python train.py --d_model=192 --n_experts=256 --routed_scale=0.707 --router_bias=true --optimizer="soap_variant" --dataset="wikipedia_en"
Below are experts of layer 4 (counted from 0) of a mixture-of-experts language model. Rows are named router (the router's row for the expert), down (a neuron's output weights, with its number) and show model dimensions 0-191. Each number is 500 + 40 x the weight over its row's rms, rounded and kept within 0 to 999. Numbers have three digits each.
After each expert's rows: a language model's description of what the expert responds to. This comes from a sample of Wikipedia text that the model never trained on.

# expert 16
router:539483481538513442492479459458511501581479603557538528434477499517476512479469504492432389543533408423506529509466512486476481482506468523492553501491510449541509523540459475466559456503443464496557470450531498541568607471555495452513492522467534462473597469483490554495477458472477509504500501549517472506493454484400588531490496496474523528521483494508480550407491499490520549558525495452539530453476554495519509520513549495558423480505489458482425495433503455571536495483506530507467477470554522492469456534437448521513515471599448530438539415490457447484438523502474506448
down0:485500507475475486527515483472569528553447550534535566495462446507505497493477551544427533442576533461477527454483403499480506450454462456455528546518519447595465478414523497517512511471551488561508508526526571493493452544467473518487486479501486480501554453491509463465458521527524490452472444464508445598551551412489520468529520442556503526525488519545471521445578464471553499578511461510530489478523478436552528456524474440513551499595503415540480508499517461417406544486525502483465518498501538431537477508492454461517579456515452573490560476463543512522444471460506536490
down1:451498481501521474473408487497459534502509484487443498478509519424553517534548456510520494502431453507539520409502473526490509528493450515471486606538455549463433499479458498467498482521529536499462456537456542506519454473453538501489570530474431583464438537521537577378469537496507544476531502495533455539530487426495521452464498465507514463586500505466482550380545475506460468469526442498572526568495512493550473513466515490476446489467453497521487564484557447536476556503562494492488607584497518505602502504476471480523542478483433521504510470541455466535513504500497535581
down2:517488537463529547467513532478525531468518517579530422489455489485493466516481543467506421397521508491510505500566469505539402523448473458503541509505563456579489526515417510528454550491507499507541487501507622480540548522456484512579466553467527515488494521602492599463500471616483402505541510421520483445515520487486510527495532528469476521488462498495564480527520516571467488533493560514454455502515549483539545495485491465521476523469535582537457564523464485492522529513516470461525508523569543516529461464475480513484475456500459584516588471555520449482450487520558493575
down3:457529552461475483472500532551505482443468514539440584502524510468457514495480468550501507458487473533486495544553481557517532558466541503467497544496488514363488494515508441560468527514563518419523513514449578500483489468492499475512484516506466507445513524513534630490560452470505487603464558477517474532515498447528555521409505499450466483485553546516525523459535545552562541454420481478548523526509515516537470490494470512505470544495386494409572476544541502562490515450571552521523542489546515504488463460523466518539437524518541475511543570461469477426553542542483509546
Description: Name-initial word pieces

# expert 7
router:525512494553519521436512433488516499498622529548517560456467513411424405425463566491464476558433527515469511527412499443463479527494482544515467527513487506527419528503427515476473456520425496536435548486500505487451481483437433514528448522451511497473509491524520449514488553466542522479474531537474488503494382520497560509549441508498441496542558455479456540500448488467518593485530469493510433470508583540473451503502524511497494558481492485535441419515571501484516507519469460489547503464520426527463500510555510469502442487560522520507537480555484559421546457489523519500
down1:443458468519468477539499563503496457467478547513545534529456553457521575484522496479516481596543483531530506532509405542483536506517430438541501420483561470495471495553445538471512568429448510537433517466476520520476517528554503579506528545490534513474507477473518479475517463526453310477456501507491514479585464552419506504478497458528516453573479459550496451492542550429482410500492440493498529496542515503473502504525528546521447496550509471514514500537469507578517502462467477450481444478486462483519525466539476554492494466535482443546491447443522505471450431453521556523
down2:442411477413498499531456535476522473483510564520522430564481529502499541482480445500492540493555526495548498511496472429476433503542504475488558529512533430463491506478511503533537554490590523530536563501477507496449589565509542461504512500472429486398533442473489543486476449458407497559465553409495518498507560521494496495494522511479561466496540513564495482407483486485551518549418532485602469489520468472426526469519467503504524492545550448535452436434524445416509488547525507499442507555513453502533502528518498526481505492543505496459530426439459457473492434565480496515
down3:462418491542437483483553487504524425521474504470504467470479475531452501563570457477439455452494449494543509486538506506532496472473537504489480472518463540446494523445516528580567437468514430488461472511508477526485547518496487502552442452504512464413468589487511511541437497489530472430526458437448543480498538500444555543471575494485478577498510461494451526398427513473496572427541484433456519555535486447534500521519487432502477472508488560493481501501499494506431521432508571499514467518503516534442501494497470557476533435476523597514544472386468407495501440470491474494
down4:540544493509499538514493481600425457511534463495486504459577492454501514511463539521539495463538461454559474523495455524463484476606500539519524444470426465489511507464482518465484483475572509508454539433587459535484536532529507482510400509464459459449441491463501460484482484484426418476544461543479506458543580522532531474459459552536475538463456474424471517447487472442435492477525522511476517582492488454536513479511450487499460391589534496469525493524518479468519463478598536568472532513520489509529472449507492557464520495487539484492485444475533515481520565468509478365
Description: Year final digits

# expert 50
router:553424456521548503511473467525527509546534574583520572455461480538457518475506580504417429528485422472501535489441532478483478497500509515513509462475478473555497540506464496493551430476366507496543489433494463501460555525500493437459466497552462527462626486446509502472453463499475489478558459519501501497470479522498540467514504513490536548540493509481544584388496502463554546508548533472541543432451466496464475497582495500539505506500512445498399476416542481441555503495474474497481497466538493449449499571484546530488528473531438530480521428462526487486470493517486492428
down0:490509518526426483519473520509462548537487526506459498512532470481532537489553559536490548490433393502523464517519488494511564465523507493497455522497421518541474479500482547540481580431509599461460497427522476452474531502548450512511529472522507506528569548479517478524496512489466516524551560518450555520490534553589559524499462393436486529436526456428521512491486557574523454493521540518489517583481507521476545500485520477454566483547460505464509496549520523470505420502505474606485462580421460530496519443471476498551528574548566516524491502479501397453470590517531508501
down1:455493505470511461441497498543439475508524511500445508534490518530518517480509524525500471465470450535444493500516523509458493527460479525535500527448549513328482454473486499473525522510527496572527517502473589528501503502475488518534495560510539457566437501535482519428480526506527476611541613502459448505486467522432472480501504590479493447549450496435473495466499410517477470516392522492446566504547473551541428511518514408397537455509469521481512512480576494532461498509504506507413521555478478483562549552531505517462485503494533523495476540510508532552470534511499578567
down2:482536515531484447549514426575505517539552453511470568500491536483524500482567463468589465525493416473526446531535455568484437500491531438487504494543446463435512467493550469489505427472522506495536423479500516457503525589523483533492543506479567498514563419437434483428559492499462489638500571483532534504456485485507518498431575468469512499513569449503518463479476430508497483559531534505549485554477495456567532516482486525537517530510482493490527425493548541467483492495446497481481524587456488466560454439504487500540482458493536495556571418519536460478521529494477519570
down3:493468531547517512488507472501512538530511497464494549464500461528509476520518513441514482535410516527484521463480523423383496489437534500428424497462491484429543520562427550496492455492465522569471537468556468526476476543406463480480449492528451533579456531517464477501449499493507484424529524579455496550416463513491474507458353543512457479526490490467505587459510524522468488478484436479589480411486518522440492545500563521504462518498493565491457498512489476421592505499538475534468472486472569522513502550530457521536463518441458474461476519501471515519471526546485481430
Description: Name-starting words

# expert 13
router:481454483394586497536576434576515518472531512539485533466495522492486548514466475549491471506432466482474474526407465412479463565491523497460584546562500465498507436486531500512501460537481519513462523515512480449484539431416492567526496588483484469481504514504483507583417517575513517488504541485492467494408503432455456507506480547531513503502448466578496612526488450527541468524450482459534549467489553509555453466519553511548520529475495471468515499501516438463469520527474516490486509416504510479484482498426534541453492509487450451551527444404511497465514443539444539510
down1:535540480504454568539451525516517437447428500543498452461475479539492507517541531491463530472451508501502478510489511512490491540549548501395492445514463532528592506494474467499535506488563440476478505579554498445469465493564522455519490504524513505514503472551503441525451455485456449419435483465542560459552497542457497477430457511547498543523522506468545495430483476597475521491569468574468525528539527476504476592501549440500492475505486566432525552474519523505515484469523566499464516447509469568460469473556517453503440499521472478503545487452431538401552395463453501423
down2:504524490559452499463470508568488458554547533536588482487551485447518514489510508547519553522537522473524534585529476543467477448486529515532491512483538499501482509460527464461477492469412475444462543528497536531510465528448519437498454472580503604402535517460435557511513457474466424512492463470485500436421466509540541514473513472491480461425516547571519417454458587474537521476506524470535537488528440530481439532538477499535519513511550511464449511483465488529558457455597440514461492479501528520397540490539511571492491473514553542416466495483562507534467489444471431527
down3:506490551526461560495478541513478538503548480486470493523513517530482559504563499478533508530531537549531520539485422495501506476434455576563574492431487507403634479512525524461497595484449522491562519457425551502499472456449513456503483466531464516495545503468481568466551475516480481556525477398496527491534500510543519430476436514533573509526522507448457443506458557513498486608522503505587470427532510456458516480534499521512474524453534452457442527471525535520469480516512494582520545552482478526530511470561501511498502493535427446473469526514506478486552543474462419593
down4:476511505476610557464507496566556470450577508539532473510521502456489470551555484556550474500542471619496479512483546475560547418521508444485496447470490510539414498544471527459439473497483437455464487600512544489460465503503511483557477555525468511470530491504448466547507525509458455457542496546517528499591466489537530498490537428558517502463485470549573523448477560414492499518523559494430508469498525464584568461501490528488515556555548517457520442516499508516563462485517503474532496496563479520453471530523528509524483455467561560481455478443432436452541473522547539473
Description: Copula and role as

# expert 20
router:462503451439514502522490472546458494499537528507485504428514453478496533506442567468481454496421502429503443585431506474447540475494534546503483536468510491518468516425592508600501492554448469506472507513498463500503547516514485458483506500426416454462505477459552451471445474496536482553524580550485498524468459474494515389537482486478461484496442545526519523421491490530591467558459529573546540484438391492481491454480485464495500480552431518454492525499552533474479464454479417476454561501527549487485491486440565459491486500472429472486476496541519522434570515460477449482
down1:499498463471480535456447453624511496610516474501462434578492410529459466513554515510477487550500500452511543535476464514450540569556469470521499544495562495536493507492481439548522556435416515483519569500499544485437485530444486479487472515451438430452582490438514457488463491513450439486513545460495471444482515468446492457502488526507468564450520544466552504528522583458500570502565570446545428438455487498514456441478542520527485489521488482503502491486500495540495494525526533465471450465487494542568481530533499510478504450580454425516475547507506476455546542483412538478
down2:446531549487494509499569504603461426413530505460543444430518462439533495472492507441511520458470578464515531520475458477471547479507537525546480499525468533494483477426513492531473490429439512518474487564549495480448443535471474505547515523477493578389486484443432521551561487552434435520480564523456448534532486545560486523470480522506473529506468541479591512470486531534551475541420491463473437577501411523502543508539490504495465509466495444472466485531525459482553450488545471471506484507483518541423494555522519516453490449502595438545443468548553514538530498500500526475
down3:494512444485478433540536485577533538485504531495510501472495517532529484466422524506469451536555505484491530513506509504491484478508558453506468465563504540520487563572589534503480515482496593438510481456496528546421472592517431441534449570563546525484542497470536486592481432511489502437499488558473476504549472484489571588474491502401478558547470453541484510438483483524546561547468434513588525450455513511532480556467561507474508405521428529513516475560468532489497485485514473496491451491554488463414512491505460473474464530515518459524489532513446529587525484503481477581
down4:440505531503489460444512471548447488464460546498525540466478487467581497483484545505454546447441479468449533503521509540467499453472528456517514555443494540494457460489489466520476498452444559430445502513442536546504507534464457545602483437516545549448517514467511489583535441454479488509552523435558543542512441443576513542448442502451458582570512541482553528413492472482484497484509501428591516459507441479531483452543498522496517506587498523487472481557458446509455535422514470527500490529455544497380474533477488436433509466477484443488481501455525499525542527472480534483
Description: Main verbs after subjects

# expert 1
router:493487515488527447507531484496585532502640476531499511495437547505490475512474486503436519465435457437523434542490448407473510552458494533436536454458494463593545490531524545557502541491442529474476566503528523489461513544518505553499578550552547562471494512507491506483503477570523471511511579519463462463467481501424500491534460518476463552492530509553480482447452527519516545470522429526523466407499467550479487496519469493474550468519465453546458443483488452473439497507480431517510408442534469434466465481445454552456536463570477509507570531406497537462516517483541531485
down0:478471522447424513556470539480539502476435450530524519510523494520574535497557475461587462548428488512550482523521482563513551507493497483504464487443499562484492494479473518506495526502469529481518460509503417480522511428481481507556481463580500404526460480543480542405537477433496506553499442458509454513560527478595508530488517491550525469499487553505542494535534497515504499534465592518595530435488516539541463515472553560540471481525499463469500551519485511492501491513470535540439470570554493527568573475499465469490473403540585463525492547516535580515477568591527582528
down1:527530459535525506469485477485484552442523473417610542477492543532500478433492496531479563528488475479465441491512532462537509530492507515498449577445523542514473476471474517524504525476542443529492503562550498470469456494568458583529524512520499572517477569463498499563562493483580417537506543548528568534502548437503465452525494518494542508472451471541521425571583453488516465485483449485447512525516547533524545481491433473477493521548492484491501499535476504585438461559530367478453473486510537455578578482488473486466491528504514451491519578523484405480491563448514484541
down2:472452451463475518499507487511434502460441466523442538576472502528513568500509462523535528498508504507444468518467454516470505514472487462447484467469480467557550512457548408501577542457459602447581517500525528453508514464522523483486478478519529467574416474512426543530456496596536489483532468506500517500485547499529581521474503485542494506496523532499535479599559518503574516462485446464459499506448426554487532473475483492425431548460477494521505513463546547557507449539504546505544415514537480477569505442498533462576513551412569528523512524492529496491470397546483445531
down3:457390536445474484492469498541479438541405403433436497530528470462530498569533530415492462493538466453472537505524476591487525498490486540539503426486457528455472491502512535420547515500502549455541465524522485464442542543462546542536488481503474471505501453537493482538542496488502509507518522468505518522565516466564551507442483528568444491515515477450509495479481530394456536521468540537468540415489483486485461535497560596580473465556452509495475464511528533518539501449525546485482517510513489502563561515516453455447495464496574411483447443504499518499505612489443475508
Description: Pre-year date spaces

# expert 31
router:488538490457503508566500446469505441457541516562495558491510467459433469558477510523485503539512455562597527550469472496495527469537531500541450477518536482611552552412512476514535473583521446495421519464530522498522498560491564502467427535544526496425476455466541463484436591495571499462531556476495464454558448455453497549563505482532514495482481490493471633544477531509503502513549495525542447521475454524523442483450505487502501492469477448514493537447502463553467528496561494532451538496426524528477450553529499464517525493567484529487538497417497534483536456538441464432
down0:457436505542572469474557437464486487533537505472477489479503459536551456483566491460582546533478491534467447512448449483494547458465483514518454582481437543516507497531475549525507555576534493521502526496479497445513497542564562507517498506478504498504486444484473410521459456500527522483511466439463579474539450573438472560492569525499519444501501584474482560499406498485506538442491578526595524457500548518489507510439452502496467501529512528514509462573476454503514496449543481540539480530464407446524500441487547503474587461529505531504493597480486454577438497472518520576
down1:537539500535496533521543556474516433450479544528469495552563483559485490553516477444505555571482483502493494499447493541522501514537458480533436545521547517518517549590468549459428496530514497406462507490482509492426476447516491511481523478532522508521527495505501572421480470469463452463441512407570463512483516482526467546529528522539526425515479451466487524451489590470493515527488507558506566475474536553492465492490494504520516586574476531499497536524430468487467481491486520589490471534483440532539565552404515530451513549588431455470488430536502500477507505511637495454
down2:473499500461458536496483444549515492540534508418488482518476550476523493346547495546522515499582498529507571445491469509478500507500511496494503464490510545464465493451473518534505526419502565515498483503496530496517556450538437475507567503507529494484448463479567554519500403450492553497454523455477553457494541464592496428550515477551586483487594554535567473504501492511492507438530497495453526547535513483481572479520499584435488492468504466562532491500484549512510397486519447404540569465446492536527448550530549482480510450476527501474471466459471510411501447475464512544
down3:453478401506517501513524560477519494498418483495488426517510492557473526451524501524516459513536478444505362565460513541486497477481481479494511525504453509517503506416483523446521520527504430538482549534530514490452541501515504438449502506468509446515513505550436561488497490544483493500484483457459471491500542503461493545507523427509508527497492531477529546480545585443504503471522516474498532546434396514493525497466513454496501544588493482550486516524554486499460569500508538434462466560461491575468435494483615520556533591585526436526535443433442474538500433524552583527
Description: East Asian name syllables

# expert 30
router:523509522552522476480509501548551459492584479501489564457413471463526465472463568504433507547395482490483452527417420480484476555508528466467514526508508469609434561439482477453496493443382475517395487549530521496548576492520475483485499520496567474428467473550446544483474478469505527500584552477482541466452422506452515467559508527544446519479477520457510534447483464469507502499495450507514539409529548515474503520569546512509564436460481496471429500465527477435491506527505476478490493475557507524454445512501482553534447440516484499509526453451508506455532512508530538494
down1:485442449436465516519493473449432498455501512499485477512501486519438475586466561519463496488470495497470533471461566542517487394508426475459531462444516402493494475549475563508525483436513508475505476434470430476495542462509570528575427492540502470468525520536542537491483485522538507476468536534445431532535538499499578486487481505495523542530478577510478556449530513439521556506518551495513451452517528448510491524503536427494547572442438472501515556511484499598487509513475509501575503518476541500459475468419514416559501554541584471479556518511541497504476514522461628487
down2:512472423425495458439437545512482556468483481544516555492525433533486438470521519465514517510517451513567517469495465441564473495425517597475507507503541543517481458457438462441490558491485460536538451558488552471508501503475519466555460558481504519533483509406591513532413437469530511499520447452462541498464484464542531505468527496504563503492422505502447566517441509504456526512477518493428570444501506535548493462449589497537434534503575461480470518497502516496560564472549408545505522505526535527468459486501547500522437526476467558477498509518559485563565489514575541507
down3:372537437467494457523452525526482530469530473545460463487421446509497510548529541557517433479527524489553502440539560497475515432569503516581489527495538472563515536531481469524534561437484564477472523528487482481438502534614466525508573481556458477571518519517456436555500469481497505535452513514547504542537527487483474492457547490452412501467401516462523538521522546507530440468518454523452518540554517546435491507452519448513445452502542567542506498550497459475438505498531525585471527556514466534524512534482509558519556525541524536504545482492500575438475538521489476438
down4:584461508527446556476499543561541514467507507482538449535578536534467482502476503482432478555515455492475555489439531558478528434478544441507533515497563476512489473454470476476415453509502513462463517500583471474500551495447453452513560458481611537542489454550496555526413457522518480529492486512459541516480518557488502528537417466551567523455538488608499409476437447464460545560509453489514495428493477534473488493550509515480520516458447518509526501550430509475476516553394468498482520518468589446450497465520449527512470496471514545481491486521472461483443529505488424542
Description: Separators after dates

# expert 58
router:556508563424497527529480395552499483535509523484510549438491499479454452484468557524461488477494421450445507573488506401479556484482512564485503485511522478514566452514475494517517534489510521437517575519563478491469569538389476553539431478409493517425589504364560594527429505510569452515519488473464406490469461503481487461488481500441527544436463504550539521512494531482470516582490466489497482512486521486466513487536498498553520489521456465488496436506537575497513521524520470512540515437508480503478478515511537446446508523550477537485490441515542471504482529492532531455
down0:465472495502474515502504546520547510484473518495514547520525502429554497498502564474517507436481542545490563543492430521523517473486522470462476619538493537452489529513469496488503523473586492466506435534478539510482433436410563443487523536488520547545514522498461573518444560450527517457519445473579449474501508432471481477432512496522508424460621530466505532543550514491451441466471516475496518565534490413541524482514487502501471575505451524551515553442446472553499550533508551527426418545589525502561423473456494467482510515499489473531517501524513513484576453513541456548
down1:466493547528511452548494509583437516437449501549500541558559501489542555524501510426403408542498584430493482543509493517500442515501522430442504513548441560507508523521451524459491450564526511513540442458550450475542513488512491520431482506500523553586446499532481522520491560469529494477445504471481529515483492494606466478499500489544471459485546432480441512495530555512505458553545449502476606522458497495543481507447471422543462409544523520511450476483498439571480464507464437492548486559509540478532478473476502437497476483425417515487515495532484525464465527473502438471
down2:531528457509490492534470505578546539515474430529464486509546474499568549551503449492452486504438474487452493454505482471472506442579539521515445543558445526507525530480544454479518481539472494496485460494526506478455570425503472419518515511448497507454526474483474460526555597481579571486500476489575553578480463489510459494537494536504442457520462523473506481478463501600469431430522481494450499483553439488529536545507531570538450469518460458515513517560446447487514494510535457462419439542530517537483452515560531508558534456487538432565587527577502533465431489450488486442
down3:480553516546546532527532556566475477537552540516454525480541431527474503483465516477450482509502567523452532495480522483524588540535554570475512510599519500477476482491532494562541502483501530449446499577415508529495531494496449504457502545541526589555475538533446458411435513504427442530507536475543508474511522541467444538573494504561514537434521534468468500470514547462552518535545435519427497549523554517514495534492505429498498452531601545494520545474478487503440469504487454428463530537526502490539521515494498535381535543494493464495481413534546533488574509512537429486
Description: Numbers in sequences

# expert 52
router:572460478460551479535542477539527503488506486559516524507437517506395518472494506481479428531486517509550558469502491454466466499436481496468528522496485499504473460493466487509485505558475450492369501477543596507447482489478468494490555531476508474461502469465576491502486552503532462518487585501517478530519398458487517527577519513412408464501484530489460454455433530485519488465438440539534520404544541499498495544498555514511550473451458473525538511548554474538493477484505547523505511518476469512427508554511469580550476502602528479446522499395491562465534478569586514474
down0:516507478455428508528431528517531526452486548521507541522496520429525462501564584490439440519505497503533456581580467534475576502559546458545538496452524481482503545531491430455470543465499471438525502463498508542535477432437519527454516509460466524535512496436486427479540534527474486483525489462557499498571485533432465457481472526582526494545535584439414490548524523541512527508462520567475564492418551439512534526479444498486485515594513480463533426537440504518403495470551503481503497495561521493484520475429516437462473497485492547574491497548504482528466510516431568505
down1:493474476536538555607504533498488434486533523448499512451512467476470450490476465456486530534505541547484455505482536469478491472570485478436544544533523512466473501540511534478449505576449546506499525546489494432484472484461467484532445529488525536418452561505484538550511454522555549388457501543450503456492480520487528435523468512520519494540505517553503591438424589489538473610461537559572493555461517557443516497540477481550521475507437506478513529523493487483489561482483427415509460529459483460520491514497502461557496533504500498548487590524490486584489453428433425530
down2:478530481511575520411490501494432496547518496473554516452455426499523433539530535498480511448456490460503424494546507509578565464475509445523564493601533499492528513524553463544506466509521527430506511484446501420559477497488576495506496444467484514468482513473476626388455508452476502406484481475545509517473530469448458466555452494515544508476489512484512485520506481522497522507482525491501466538532531469556449539543496433458501513494370528539573544474445513515576524507550504518522511491516458521446488511528541530480496397488456534447526529492435544496521585470445483508
down3:500467530491526521481498468459516505535457481598517419478523547488461489474467500542554557502540480539508536512514510468506580530477535548492515447496480473484536485492492467537568482506499454524432543515519540499472564460545510473536554491458563424464429527564525568494511427533558534505538530530531521533413444527566510500498475456436439520523536441516537432478532502573528488477528437466477446475489514449459452398539459474441513463467429576572475433508530541533525524543560544451554529509474504434567507530540481479563510436510503519428464521475464552505501465527538545554
Description: Mid-word fragments

# expert 6
router:563546495475515473553507465563484506486509511557544523481535524479466507520447473496478462550449481487426460534437493467470405470532528521446565563528467474497516472465489528482593484518510489418467533490522565485462540472385486546512506549543511448483520466467552505599444493538494520524540546508510553540466494401476525485559472505479526562503442470599461582476528464555506454483530432445493556440454534532489415524510589522514562550482535466397497531502516522487515488500508490518522447411531522505489488500415475551503488517524461443504511515494511520465514447531480519486
down0:494485475486484448539532488508555492486532423480481480426618461506524488477488502423513460499558485456524484532500568416431552557488537506535482526490527537558516502512498477489460484519488518549551531477561532411529560477505569429508492459526491458489457532542550494511548498533492479546430405514562483464500526476478468478550533484533549457501513482426541513481505480461653574515449501466479515470547566528479466595433506462544562478448477517503473538502539471494530455578502538528509518495467519530510469507462531522472518518431468555479471396517500523493508515491571501556
down1:519480449612586463479414447537486485516502499455499574538482474498441498435486491492492529515540551558437472430456602499545470497453501486508492521484467525532476495480413547519464461457485521567465525525494489492471455528492548483509465563503473485476511462548571533532465595483552511496486444522549496487489447525506572507500471472537479418488504448433489519500420437475549543481553518496448523492520527479516493467539513485485428559467564503542426526434522528517579584535508490496541408520544507456528508527481487593486506480501542488481501524511597446503442516528482458523
down2:521519511511452484473494460494567544453542543521509480464491452522470457505473576481432517515491485464546470548532484476514577473487473483501523526452549493519510527598451458456508507493463516465563490568415496467527490555481453410512520419491514545528521506431464480423530392536493565503438514462535487436454497506474454473533521468467507505549534491561470487524465570516476501494488452515463444428498484567473421506514467540520478488458472506508455405470444526542510528496422453499473530440502481507408492597517440557496583458501501469509511574520457535483544568508489556482
down3:506547484476504524543446518507464509519542489463501486481469531527504534457585535534491494508437548505484457474479575471471437450510611540456489540495509467484504512516489522583518532557522459505495434585558458521479474557536552454493506530554491500535433514468459527564595539514503457490476518528468449508533484485556444425477476498468486477493398551500425517406509574491447485544543426473485493518459486407488545426542507515504480503480550502506452541434510544514439509463477468525543467541542493548442548474529515508424538518506454511493525518537576447549539444507581469467
Description: Clause-linking conjunctions

# expert 26
router:482500521549572545448524535534514526501576532524540520441450504452426408466465574522497499545430526547502524513427484420464503508495509508446492515518507495581415485516427520481474463507441493523403527454500493477426464447429454450466422528490542495452501458506530474511489574537525527465557537542495526524470362509514551542535400481498476494465565463476495531478491497461530551461511461457514456454493509539490409515506566477499495550432497507510453464516523547494492517448486450492521546467513401532466505494526484473475484465545511504487534492531485557489564459482541518490
down1:502502544518466462439474482432494488482520501540569506469452435502476479469522515511474522559499502450534514542475486485455458529492512528503532507530465540534492512505500526436509594534487577523510473459462479511595510431517552487520462477474499492585450451514489546498507617442503461508531489471545518498525439429479478554456435515506461477514547444463411493582510482418530477524499548545511546451507487500462425532473492549462373523566492500527517477500549496573500439568415527522550531554452541507422502444551493503496521491473580527489492611483488452492494529509500502473
down2:537445496464535492501470522451537601466492508500469513546535501526506407505612506501572476498541547442549493538500495506511486478528478469505578480448540527490490478488552523424387578506471495452422518477453470531428396488553437545483476479524459506555564486540523476537440491479442482486506485509477492567534504529502502508552424483547530499485569472557490477520450536477582484481494489503484510507436465492453490535551445586443472523518457487524495428499474489543463487499473500522495509469498434549530540493527543529501580486523482485536410562447544538534498462446431483461
down3:504502438446496517473524494503517533485520545490509468522546511519541440492510474447458425544544489451513508490495496503529386582455466410456478507523523497481481499509570515487465447513424466473474497461468487499491466445492457496528514486491486424476516506524512445468453474547456596438517487499489476487483422471484555501564486545516535522524517572449485505521492540513524474457532534523561465446488421474477497515499474468479568498592549485494535507421507444455472531439546493517545529504497472518445467544544543426520599526604477445506396439476574491552517418494457469549
down4:467556500494382537507529455543503546514423515490447518510572450464515479517500547521545469555425535512555538548533527490489464513434614469490466442509514562461513481524506577467460460528517536488498545533488499471495457491529481511456547513495511456566452500563525424515548436509483534538472473563506543519533435430517506452456543528487489420468537517407482470531498528529533471504508473460476544531459476457442480521498492502425597463495498548510470510567485484554492446493451584520464514473507477521537463448594471486433476521484500487518434500512523513468513537405561511554
Description: Year final digits

# expert 32
router:523469549403434511465514487549486508476538503494475485473507449408476460471460537546423476461432499533575503548485440389447457554492534487528503469544513508568526546454526557563519464525505430524407593510528480487460514559398507515520456502538526527440456497511524499510457518501597538451492592499524450518495514463458471504527445510471455486525447543601524541451446469503523515585501501497511502481500497513517487532549526431504503480517523492441425485456448473558532521516519500524500539399525463447494458531467529501508493431467443476507550461491497510497468493500486530517
down1:524537470526492489481490490573495504443465519551523472424473531484609523480472433447524519434487334488543480485496509483475434531496513527495514466462513522470520512490513445481510450488585485576456488512461493554595444608502489545566486494499532553430543496529469504519552500461495436540478473473471463538525471465495458451410449503503502508532514471549559502530491489507555521536516463500466533462485485561542519417480453500503456513516440518532423418487543521491491498538505525466523437514443480495652516471484544493521509477489512527492488498463509562499479505474460540461
down2:505523484503580538476455523551475451478499517553477535568477511535412512508464535476495445506489549456573487529501433425491476485450452516505537482438502514543582554455503530576471457409474466475527520483493445491491561443467480457561506516394493492579504533490581506498481533507490509482481484558469486518545580473459501520492593495508512558485504567597524494513528513506507544581477499545545493507561465444411490564571528519492522472415523436498448557455535480430527519527548539497483540490519463481427465479503569493431555499512490517496520544470505556501523497504494542484
down3:466477489482550467487455464466505546474516522531501461477527563537612475445495568510504474505457538527531458492445500444500519498521516556448503480490594500554549419486469475577494504483523490536510471524472528564482564555477503489539511592480525479492467468521529474493434565482430510478474533554476502529538497405435519487476563510493528443430491522526544496495493487416469627514429542462482555552556471504487533482469473446480490499590467504541466479537449540458522514547402520425558510495450499454560474467518547474533526475507473427452496500550531521552464519481508554464
down4:482550468485486546549554526466565574478439472566510513459445444521562538475421503447518464424401477591540540450528547537522481490477549553529523453561496519555511490464479425429487477494547527460486466495476502462542564480507446505453504443519511456595436543523496547535438479480514592510497488567593495552454476518512533530479539530491490490541463443418538432445488475480470524490483456516471485510488564505554475570477534496520513495490466532478460579493494499455401487503474459514492488541511530477534506465508494482530483454484506602518466484440475512516554522502510554468
Description: Post-name separators

# expert 63
router:534486488490517494452554455482521513456544500560521472501507465434463475538546494549505521474481458501549557535492513451345520528476488511531504532483454547558536482466534459492541517531420443444519483523515481515508568530534477507485420521549492450395521419484539479471398535475538519420501510479463479485493427444464533501573510538544462506522479511505504610547514504518487564548443439480562476569504530573530482534507469488503517502486527450506455479488514505562509613498602517573515507510488491490461494488458484460552483522530509482482580513522476501488503515574480521433
down0:476478468510482498397501539439504476520456490493547570468492515481439526527477507522499520582537474496461518491476478540505388477509433529529484518502450473550459449515565482467487522528506513533450533467453497534533505516528496479401552496477539512489574474497556489533550499517465464502497539406468423578515484510466588526496556532480518515445518431530512486487508580479553475440472431537479509453446573520487405540534480476519538563521517519477519483510428490481477483542426491496471501518487466487414550511491491503549499495508431605465508526419482490511548465444456612476
down1:511491518526436518480505560650497468528529496521455492485587485523549515523488496436472464479545480461583463467579481482538500507439520506519480530482533427473527557571520508522557450459505503518400528450456508533502471493442565558570471528550471564503548455475549462450525514513549482559487478505549536489513532524475514534498428511507462475514518417500442521505523491539462582495537494464488507497542524522441498481532531516520555520497433563512514535461484514508527409522510492561430457460514459529491533494511528504500513483437505487485554525455551516429446635451529539453
down2:486476435491527513510566517538535547478508494542481435545484579497526468516494538504498467542528472496494487472440412481483519460497536585576627501497498485468491465446486565488544548451526476527493534569480571536581535542469508450490501480499517463433428478483509625486467443519537525439502579548466582519580451540523537450506483526513539521514500552540522525483517411442560503520486562459502432441513440563440527475531439528494457507530505507596434474528510481537519486549547505515534544500494503456504529571460473512521498526534487464521550508505500509490467502495473559509
down3:411395579463485489497466475482434478518552490489491456501545599476468439437555496567472386465464468510515516448535482425462458521546516581551517490583462549492491571488468564506479526441571472482478474480489505483468518535464538504487501502512528428429497482488456575480539532513486478491518550508438448508501440587466450543587545546461523504509578520523544544504521516506538505498511578452470421504440554472505498456502456511463474489454473492474521436516481505505545475503532500471504446529470440472450458483499544504565545549493516480478523483486485467504537437541491558503
Description: Inner word syllables